config.toml
num_hidden_layers = 16
n_experts = 96
d_expert = 64
num_attention_heads = 2
head_dim = 64
rope_fraction = 1.0
qk_norm = false
attn_scale = 0.125
init_std_down = 0.00506
max_grad_norm = 1.0
decay_shape = "linear"
max_seq_len = 256
train_tokens = 453600000
dataset = "wikipedia_en"
Below are experts of layer 7 (counted from 0) of a mixture-of-experts language model. Rows are named router (the router's row for the expert), down (a neuron's output weights, with its number) and show model dimensions 0-255. Each number is 500 + 25 x the weight over its row's rms, rounded and kept within 0 to 999. Numbers have three digits each.
After each expert's rows: "raises" lists some tokens whose logits its average output raises strongly, later layers aside. This comes from a sample of Wikipedia text that the model never trained on.

# expert 78
router:516571507567495527475523475479500474511551524487473517495499489507510535518516486498517501515474510487508486448492455495536488537528508509504520482526491535474459484508494497498480481481465508498522471522467481485510535509535445510509519484478482494507474465489488525547510509455492486488505507473498499493509523524450529492496505505476482522492531447528495508535492483521501495495478470468548543478510456459502465504477462531471492547498494508522520522526529466549523520471530490486503528480517532493468485492516490545462514487461503510492481501458433502476527503466485514495469473506514474499506489513467445477493497513472505485499513525443483494513550504564516499514511499508502484479458480488468527523510455499505458496468476483481513529463488513538502471432514471
down0:512496513466484507498517476502502489533486510521533544492464460541551515531535488493506472516493535495522496502481509471517510532454489446462506527498456494434511520500549521483496472516534503482513485496524517511438502505505490513514509514524523499541487548524507473500502555474474497497507508510490486497504504519540531522479531504495495458506477476536493500483495508526546486500506502508515535491456457489520545450502484520497469463504544519508464501499488506507500506484491503467545527513531536511487489493521506440458461500503502496503508497512522507442465526442481496477516541485475505452538456481512469465518539496498551466502473475496504500508460493544514522506486499502495481492445501447511440495508513479483490432520488485523482502497537507513515535512528527
raises: ",", " (", "-", " ", ".", "s"

# expert 0
router:492507474503481497507498506538491470507477482548484546504438464531472507523538495483523457514506536538488465469459525509513509510500476516508506499531468550486494508501480469490436499481503510470498504552494494475534498514505504570507559432477536515527517470484482535506518558503498471503476509500520527498495535463507513476468490512492465506485516468514496496492508513523479509536488468474523531500523472495522467488489528520513538475490463561500522512542494462494494497478545513488525469519509527534506511507534514503493482518496485539479562475432496474460532529481473528483498494511520477513466509509489520497500485460478540498510499494488496525511506540524489484486498505517498485526486475502483510525499512506514493491550481523436516469449486533561503527484497473
down6:449460513455522481503530506526530502532497537493495531461482517461416503490507483478483476503506485533495503497557492511480514514517449504510504497507514492545488448528488497493506473511469514517514502530476516493588469471495494494465504516494482497516500487478472520528492487502485490546518495533486495467495504458514500496489485528499503533489511479470551503493517530498473454494470496490511543512524476514520514532484490493498494460485489505489520528523560473509445489500497525544468485480526535487554534502520464533441482504512470515520539516517504474475535480516498515520443467501506493520536493496494466486505446510460568490494516514506472507474560511476497473456458482495465497493522535521491500532460486532491501485511501483493468490477496518526511484502477483
raises: " and", ",", " as", " (", " from", "-"

# expert 84
router:532535493537507443490484516491499546507518513559489523458472506547509510534507465465565449493470533512515498453471468512486489511508506491523514473517470532476500477508518453522418466460493502494515493478447504514532489523500459497546526482498483476519460490489532499485510480495495477498487476516476544509463493496487537484508463528499458497488483485525503528471505465491489504473511483476515470514506454501524486504480522514510522478497495487494520460542493503504506476511496497501539527493484517512491544503538487517506474549484504457471549539488489505475520521494470531487520496510489490532442480488500520479555552480456523511473546481471509498475498517535467494465512510545492489503470492468499501511446512469498461492489507500487507515457516520547505516499522474
down0:472539521520518530509468498519504551507483539507484527498501480535484483483412517535460495509524493487477477507505541526504509513512523496499505494506494500541535473485485485449502492486491489452474511502516536510496482475493468501509501498493460577512485461482471535517510500481491560511430473449461513570470485487483546477500506521501488493499534488469501533518465495479517464501479497480471512490467460525472504498494506489500497510487480548487499477481536508485489489495488533530493537548499536522464497489522496529486445478509460488495507501532495538520471496512498471524487558525485517482521497500512485538492520521478579451507523481523461489523497498478487518476518542530543499505494540499462510516498488487509532513484469478538505500463524480496502514509480508
raises: " and", ",", "ian", "\n", "ia", " "

# expert 51
router:526506520529497483462491483516490502459504523497488500439481488547476502518497486495513482532475514547555529474487512487519523513524493505519485501538483482472461511530550483536492462479455527465494502508485483505490471495514497551529553497493478469513502444522466493523511477555497506477503471463467518485513536528476525466453479493489475547515528493508485509520510485531470498503457515471524511489514442474498439510476516490492499520494481503561490526511520509543525494487528525478530482465529503507511516512562486489504478528503487477496526536496503501497547498498483505477500494516501479527524525487461467512494553478535544478513496512504492538535515523470482528482480529560509489515469457492441514471459484496485489496522480472480498506489520505541497529450463497
down2:549495493548576456497452521466508498499478488447457497466504509503492480458521491483477448508483503502488495493519512512500561497493522532496527534498485497509475484488477501493520487482473501457462529514469521459446489481542523483498517481521510507520512540517506501502541504528496512512542471499541476509506507461506519486458478550448530504504513562453505487528544487526510493518506466471525499468471515529477470502511493492522534523509489468475534467518494504501476504506490512539499536494522488509490492476514493494509480514461502481483504519516485507515480473524491516475498548546518506516493544498499497460461504521479494477515477502478474492506512523518494513505558518482459500515544520535478505511439502553498499487505461512495516476482515529566521511547445531
raises: " the", " a", " their", " its"

# expert 39
router:523500489576475498502506489523539526494500503494538527476480461525508513514540493484511536508505484492510482516460499532535466485512491509537490492481512485483491486502471469507435468477496531506509445495459501493511517543511479543488476464488550498549476480479463555535530486517501525462500510511470486508473499509484534453505456473509484477489495502532487510512479494506506501534483509501536517503511524533565489491516491472499503481511492522498502478518582494518510495520503521451528509513474507460490559514546523507470499529512471512493497530467484447504533509512453557506500510551504472501492540490498488497506507447516561505513487506487463479492493494501517481471533452549547493520488509522484525535485460510539457517484510485469504505497531512491515518488520494
down2:486499468471513503507508511531472495485461466443504473498444466428565508493491481497526527504505558517515507496499509494507469477506475475493473559517481483495474558501482510506501518498490485478499496465536511519550501507486502520509478518492524489490495518502472479474481520471496522488501518473500509490528483542518487513478544484526528535515442510470512504500489534492576488530480470477480501508503488503477483503502467488553488481488514514501487520542510515514532531501474518515509527482509499509529478504488481518527480492493541483482551494487562578500496492460528471519480500496488545477498530543516519488521435474515501523497500476503480526502463469488535486533535530516463498465505490501497508476478511468557501509517499480499507497492514499513508494566459430
raises: " ", " and", "\n", " that", "-", " by"

# expert 49
router:522511473514490490459497506498505465459479507526489527506479476496505507569485512481562510520517508519516487471469518517546465506523498526505513464478483507468500511508493517492468448495502473467512515487454513499539476523493479519515528473476469533538496472519528530532528548488525488508536476456498545476466495495508533484483452483549460524497538511517508541546503481530491514491475474465494493471445461489546461471480499541492516468530472490533521493530514459549522475473508474453510499503507504515485497502530493524508510518473517473483530505464466488523524502476522558501480540524477493466495478492472487475506493465446503539534506506480510513475519502552517526483496485520502525480479511512478500508506511534479476463518468514510523513461544519523544489477520471
down0:528495484480462535485467473471443458507494553479497521535473542483428494476516496521470478535546480537474493483482500488478497517499545543467505498470499483514523503491486513523486493496512478525547465456519510521451474482448521517481536535514498475462481526492522482464450479515537492566472440500496503489504458498520508512517499518505503492486509501498462530475518474514487492475473502512499484497493520490500488480537482491497493472505502539521514513520468502507485490524468483495514528525475553471510563512494481512499519497535486471497490481502481492490529554519476511506514536476501494489483510468519495505489534505467535479527487473458471484492475477512508486443448523516511481514488522515486444450493481501520496528470517481492533496464495508443547550508515507
raises: ",", " of", " in", " and", ".", " on"

# expert 71
router:482507488533477519463541515481508499479529525497492530488483433521480498520500490505496459531483522488516526469488466504512494516494528530508490484480489531457485504518520468501470483456516493493495538499477512474520478544479439536511523444477496512554464491513513507505527525492542541473461479493504538490497482517497497480473501480507434530493501520494488501514504457517501516534497520492515500461514467494559483470462493518489540491519529464524504478526509458561533505484551519422468473540485511512491518511526504537507465502470515500493498497471479483502521534475463561526512464553498496479516530508475485541483526483519498503491536505484506528499511494507506459491501503538539494508495521504490515516484467522542517498540515533535533518498545525528523537478473492
down0:494488486496501538529462493539510500505502505461539507490513536519489540515487480542494477505498495472477508528521504544470519524481476493480519433488500498499515489568491530497502507527501508500494475474502515482521505479465497537489494506481523498505512519475483490461518493433507526477447495431501463502473497516449511476519509470499453480533457533456505503458524518465516488484489481531545539509497489489543513514508512536502442493495552501501490522517492484496517492489476516517501455495492511462490575464493514498535527482514470452482502499482488466511486486523491452500458482514461531487488457480528475497477493474490495456485503491465478549549483468491507497481495531539506525473498515552509495517511520492464470521494494503560495517488502509556488542518482487
raises: " ", "-", " a", ",", " the", "."

# expert 66
router:493482494497496498457491510521492487494496497532463543494476513507528499501491497458544464495540534509517496496460486549558505504498510481498530501499475500497470493506536500480479461479496477488505495508495510502488482503511482531530494477448467492539478451500474529516554546468528476505525510486522516470494528499492502466502464514538486525501525464520516532540466536519538508489469492490487506458485488476563460476484485521477487514515489523533539466503539472513499503467533477467480503473464509549434494462518489493496494501477486512496501530445441480475537516529514505491457507488487494491497517476452460457519528502498514522500485552471531533503496525548509502493490474501529478513481508480482525542480515533494443481509481534482520499480525507531514475435538485
down0:520497481499555478507521499515436490508483477497506486522544479457466524494499528490510469525526523512458490494488480474497495494503499520484513523523465486559478539492487481477478517510535516521524539467512471492521502509495507496518489538460492506470518492520533522547509465458469547484500482533452517503518472484530507475501476492498495451511477535488517442486496519505506456553519524505447452510530558469492496491481536505532489485512507457470508501483515502558532487511532492505506476497495461494494473498507529513488497505476503494508532550497468513497478461509515497468452543532517509549501495508547503503542487508523528504476481532526503497528528514510491481500512494478486461485454527533506521563570474480523503500514503495556490526494529486541464511510508479
raises: ",", " in", ".", " ", " and", "-"

# expert 23
router:465547475549487521472554497480537494480495503520522506483483452498500463540484483463517463534477506474503489484488491484536496520504492529518495483501472510445487503476479460501450472487491477519509482528467533459461488561493519507502513454486505508510481510489517532499520522491512527473508508522518519497491489520483544489479473477477494538496549483513478567494499460498509538498443491464513506480490490516513484473474473527471506503517481550504503470518574474548535498467523519413506530526459519506496540532531517506520485498452517510529539507483520479489537548505503534524517469492518498493489497479489482495485478451490536506488491487471459493483523503512511452495527508530519520541498469515493504517531487532502502485510460486482548497476514512502499517493505469
down0:460489512528496499555531548498531482515436495538507513472498485497504505499494524495489551483506509493489510503524507486572496540497514509480485554501499495534518462487501481473532515544488523510495491475492493467469494487463501422480488478484502503492506493521503528457493475496511453473479504491454471512520524486465498532477482494484503512507482507544529516508507461567564493467533521506484498496509507497524541476547512505482478468556496440453524514508468473520510516479469462512552514515514517511523503482520483503481505525505459517484503544524525513500472509497462496536510498470494500519519481506490501488446528496525464455468532486554508507478497506495485501443499506456463507519449453444503500511525531505497505490481510506497472510517497473464516501500484497
raises: ".", ";", ",", "\n", " ", ")"

# expert 50
router:525512499529470494436501494516519532518540517526466504476474493508454546529507486507535505487528508509525511503502464541567515485535488526502506486514501504471486502499484452492469488454485495470513533531451527468502517565546495547505511491491498505539444521494465542506550498515482508468494486492479530486538515499475500494494510484496488534503539510499527484503504503498478513490479487486541499447532492493522486474468488484472507507560464491564518479520513496493495533484489518427482478511463504521455520543531517500473491514496482541504518525477502464496524529489485506493503501511493489478474507475517478505493515472507517450502504493446513495491509475534542450476490492513570533533472514516453526506472506549497461479474503501488487504482527516528494516515509530
down2:493536519508533485544456536453458508467495494491507525514550473547597502493530526495496460514528516504514494492515476502492490476518509500479473514476482499518483498550516476446503495474491466490489488505460516492502494462503477479511437482455532498492480520506526498524526503464488457487519474465468505483515458472457519495503479533500490500478488523523527497523463488514459524521517488484456503494536515479445519499472460524489504491487513468488500490523503523469548455490487489504482510461480486528486523482464452465515497487494496491543529539463489519486449488488479475552473500503541486474510484504464529482529474515485516513495531515544476506516469522489494515537498506497498497444535526498494508497479500498448501495511461526480496508482483523539485491558467515
raises: "-", " ", " I", " ="

# expert 8
router:470520545526503497495507487524496503469537492502505533470486507495489507523478499463524500549505545522514514463480537469489525482515512495495500495529465545473501469498492489511487475498443518509528466529490510464465508521489503522559555453514500465538507482497511518514527522500496493535469446496481496479526522496462551461489489480473439537523520485504472515489485488513494511510493474460513470523516469507527464501496523510499516550525480529498519464536552492536525526494487465482527513501491487507518529490539523512509478513475501480511530533466506472489533531494533527475525493511468502494502550513438527507491534484523540499518485508481548491493540509491520525511513511557527476508466481493499517501469483475474483476508463533469575484521531497531535509491446504
down2:509470493466533493482514544519504540513516505511458506519482524501511462494482507447481461556506529485526517455527495449486482506457525492509522556529510524514527469492492498516479510519492467549516543477521490516482464526469491493522488532487495516487505523508507516496456525499449471486478525499468488479512539452514540472491496528549479528428527562466500500491518542496487481496514513526565492504510493501512511522522476475509489511485508480523563456521471530473497507498529456544513490454512494450524497539501523491531507507468516492478473501515530474440511475472480495467505521478501513488513499456474481487505452505474506521508510451530506504512448504517525528503533503469505519520519512489491506487509499488497486520515513508436529491530513465494492498492509469
raises: " the", " its", " a", " their", ",", " "

# expert 31
router:498523522518516515469465463529516534527518522540519494481468464531464512522488525472515474506484494498522494460470483477514499522495495513548512492538453519485475485513493488492483467463486532476501474522503496493460457552443478502527511445479473521510508486510527525523500486481529492505464492510538510496502492484481519485490507500478431568533526488496522529547489473511501536480486479506548531513493452492518460496505489480511499511514521499516487501526515463520547506455526460518497512507487500517535507498533514507511516527498477458503520521494509524547523517485506511471447499500437482481498501480463509502474523530510519482528508504467542505493505521534478436532511492537537480514462496551492542532466520465505498494558499481521480501472526513522547517509531541
down0:518512542464501510502540494474461484487500517532517528481529474529518523483503527491463490517536524515512492509525488509476411487607516509499497512488492472535443561519510495470477517506526464454478522494505491501487504510502478469484526522496481534478492492473502540481505532466513514500457489546481518509470494520516497466533495473502481495485502546479476529486488499551499511509515505506522492471474458510551496416486492518496539489480526533504510508523480501512506500523522477495507503532472500532535468516517522502524506499489495470490506564519481493492490555495457448503501516532476516516478505538535525493473505494479497483518506525499480541472539478511492530450529483486511510491463479532489455496471535515478508481500491522510491551523514519498485508538485513
raises: " in", " to", " and", "-", " with", ","